Experts of a small language model: 32 GeGLU neurons an expert.
Below are experts of layer 7 (counted from 0) of a mixture-of-experts language model. Rows are named router (the router's row for the expert), gate (a neuron's input weights, with its number), up (a neuron's input weights, with its number), down (a neuron's output weights, with its number) and show model dimensions 0-255. Each number is 500 + 40 x the weight over its row's rms, rounded and kept within 0 to 999. Numbers have three digits each.
Before each expert's rows: "comes after" lists some tokens at least twice as common just before its tokens as in all text; "comes before" lists some tokens at least twice as common just after its tokens as in all text. This comes from a sample of Wikipedia text that the model never trained on. Tokens count by the router's weight.

# expert 90
comes after: " |", " 1", " 2", ":", " 0", " 3"
comes before: " |", " 1", " 0", " 2", " 3", " 4"
router:512445514422568498491476431536465538535464630440514503536448534585434529529517446499476463528499489506553479528547556461518430504508518543463501492523493509510431479473451487542562527473460501506574449522425427559492501533420468530496522493510515458535480553460504464549550526525484475469442547448414515433525528495488497485518468533512454504483478498583549523484506515517540506461461501461481419497533510491515524478514525511529531464434523446484547443461518622479515525463512517550464479497461498575514497594466538490512530532505490500596517545490447511436504579517484510564566517475581514538539455550558472532507468486451514495521536499560585516512438522451534459405508518455490506474513480484470468488475605479511439545533497435535522526482447498519506575543503509
gate0:464509462521423487517437486455540449510474526447517451513507448445436527460498448536527439440547436484508505442539468458485503501497479491447512515550523560537497529556477476585523475502463568444469501492417424444497522544512433608523501468533557492476458493507507549442547511467525525520546506480579469453508537462494455467532521488515548559526527522544537517521505538462516551569518473467503451534482523451541473535483474535447480599534433467493570448447466530543518533540547502475487537478488463450620521475539572477522562556565512529507529576479475515532491507520484557491557518500474496499436553505510482488450525499431484459460506532575497502548486540555458417450435565552537557499455508492525476541526497508504579478528493440518505474438503477449547531433435554
up0:516489527497517415548511524572561470569454444468483524450486522491474466540550551544465451508526501524530494480517498539495522509452473501486523479494491479422518518480475483448448536545527541559495466526453505570526470490514472485483461467474487528492452456496514502451463483593431442504518469479474543538565526547463464507512555477520501480560498517533568535501537541466489524522535573509556510550466439518476541493549567451522477499553532536487565511493533459562431492501473471545495547488485572511536572481500532461556491553491441615463526484469469454509473558523438487430505519577477468465544499452455504568493564483503511550517513426460487574450512476506506493459437522410540480477459422571433523543386516494506409447475484617481445484486474554480487442476456468
down0:546503461553498475516423463520486496492463471532525514514483538550551493443516535473477523563530527510557523448566527630532495545454465463472527463513497564578536480376510507490570535497491514533540538480520481458533567463501487463485493504510461496490504504521528480497412538513475520494533487530555412500551494479503553501522504470517488561495564510479413577442536494523444477509521496409545589488521452509477442486546479513496453485472512551518488504479475478457553493462516471430546505473465483456518502461515471471454456555561505532506478434526518442484449506457513518481452525462492507471493473439451421553551526441509519537477472551528574480578530477620487438551469467514486527543399491494552459458565519505542533523499395476435500490533493541492386485501520513

# expert 162
comes after: " |", " ", " 1", " 0", " 2", "3"
comes before: " |", " ", " 1", " 0", " 2", " 4"
router:529542533435550533517589494565442531489421550434471446567454531497421494484501427551429457511526505509522455469521504491448454493474410554470502542490517555486426457508406584509526599472487531494528473513460507506488481487538509497506530480435533483460529504484439474463499564534507443491508522476447510466485488494506474512521500551528473461509514512561558498506504482500569507453514461462529503487501551512484585487465519482457492492470490429437618497494502524465528536497523457587527494538576564504573447580517501458520558460545463496570535507532499595447482542470539534595509491565489502496465486527503402515535488468434519490456538497560467525502508554442522511451528496465450502506423475563483466500455519476526513514517478488480432531450425542492551563531522501
gate0:485590502453500564468453527475439429527557550509476516535501459633504492487483545523508516503463552485492473474538505473463502478499484534529565513449554538441469445438455508506434478509482444534565485532479481481442460510485538533551493444521490522528545491483449462526518509547490501520541516526481503473443498527522525530539465546458527465517449482545561485433480550487536471504521424495433485567468479624538530378437530509494455500488494426562468494519482523436516511519496483535524514541556534512571461550517516427532497499533492499466542557497552522503559509525573469548536543561525532441518471531500452528512471510420457509426427488479456485513464495503478487472507481477485555500561522476562489479533512477481509573419580534398519455460412520445426530450516489
up0:477512467568492498542509471591462467478463485421465524542454475539525402500485430577549517515558514414498491491501482460480466483474400516467511498503553512479568543525561557471446558471506530489421537529468565584492456473588497486525517436430514518535524543515475556439481440487561478466506489491465489513455542537512499511455441504530521515569474496495541451548464545449462502479428487518519467513518530481569505528499531455446461534533505496558508510520511422507515512462483563526467436447524488390492474553492436568526497415425490503495455538487435393520473523519572492487349555559483534449512569440525491534489483478499446482480515509503512492527487563536534518546536494495500509433500477500469495540458538524510498451523496529501467506545523532526489532534531481
down0:504562410413431504469522427513502520488445552544488501428474510550602481522493421534538459532522504522508529477440509515485500483509488512486538460546520500542494590494499501519479508479498484518502532523463462533529479467522452483439578499466450571468443444452450506490552478489539545435564485507527552473488495533420533499502487504488448529563549454514428556450513431477526472528432532522520402476453519504476504446488516499501559509556569515471469525544485503598444511513447450481593460442575436507536494538490507450537476514517480549442484527516407532514429462505456440556554558516480454492475494479500540428453460516575482549542557578483503463579527503465520496555553518525566550518528494516417490491499488525453531439535506495454466517469522496509518498520466548

# expert 226
comes after: " ", ")", "\"", " list", " —", " Racing"
comes before: "\n", " ", " 1", " 3", " 4", " 2"
router:469507532458537514485513496558558550516484558463430494551420528509491522436459510474477495479524471491497484568469532492452444513424454494513472503516575519499569435572452519515575526480549491489520497543536491485536552497529490496506486508496530461531525551468529385460481529572505455483461530522424463505537509537524554537545423518467568434539545482490502496508456485494564433463506428489489430479467450501511537521540508590448533491482504409433507519411553503473542465482542504460484465491509548510536521488538493526529534582447451492547467546549496505538530498508500514608584472425599445482555464565458475483465459468507488489476520463466544471438500547510510453445498534486525507484499540510627577477510542573509501529486516578483431524463502481510502502493466545
gate5:497475441474443467495479465574563469457529518582557510470458495419572540475482502485538501496501456424476487419513539477477531490458466494482515510437444534523564471525410511522439509509520501458520568494539463515479479454486484482526458541489527535568542478492584554443486523528536475540455550513503470506595515461527609467473531451477515564535543481483527477497521567499437527560495531436491523541505461519513603456461523520507445546525500498458518466432502573550467509520546502509481459493497465409540552408462518502508474556454440450454502486479474576549501451539534547483434441456491483530539506523542529488539493477502548468526481512478525481460509532515484470452504533565538498452556549527495485463595516464506439522552472423550580527506511530497444568429544519
up5:550460550544468459533515487536466497450534593489544506538532466478528505491500469614550471476553449534438486442485485559439500463459457480507474483444511498469469519538548494477463458525445498471485477525470496516459491456556503498477513525552572512516567401502503511473432479502548448580484435515568482521473547490457545488506519497419524473506515569475490487456464513620533560492458505459496514522482462491487526487451529545474499463514508419565447478555508481589574523491556506469478501446489455468526549495507507502557527514397491482537473529503510541598470489491541508548432519477492547540482545523531507537481514551458461545410495522530513543513442422443465532520529532455503544464599527495475463477531476464593480525447489476448487523510432452515465425418497536
down5:494508449480495465552594507500404488486413486502479565458440530524478500491523480556423533522506529523529489432522503569529558510504466605467526491503513432507518592543545523527503538460455490522455423492589520495453565539534527456478453545401511511468456441491451502561535405483458490525512493486513478504507519540455475544440495517435497449483544492520419508526533521522474494444497473484559526464525562493525512501544547547508464470540552520407457512505444527492557496527463488477437488456528577508532553452484479524509489570477458534576507443529476480600452460555485451456479491460459515474499517524480485508522449514540450536552553516429490518502549518462473496503462550469457520544429579495438513543502525459485559552458505524457448560532489546475521509440548525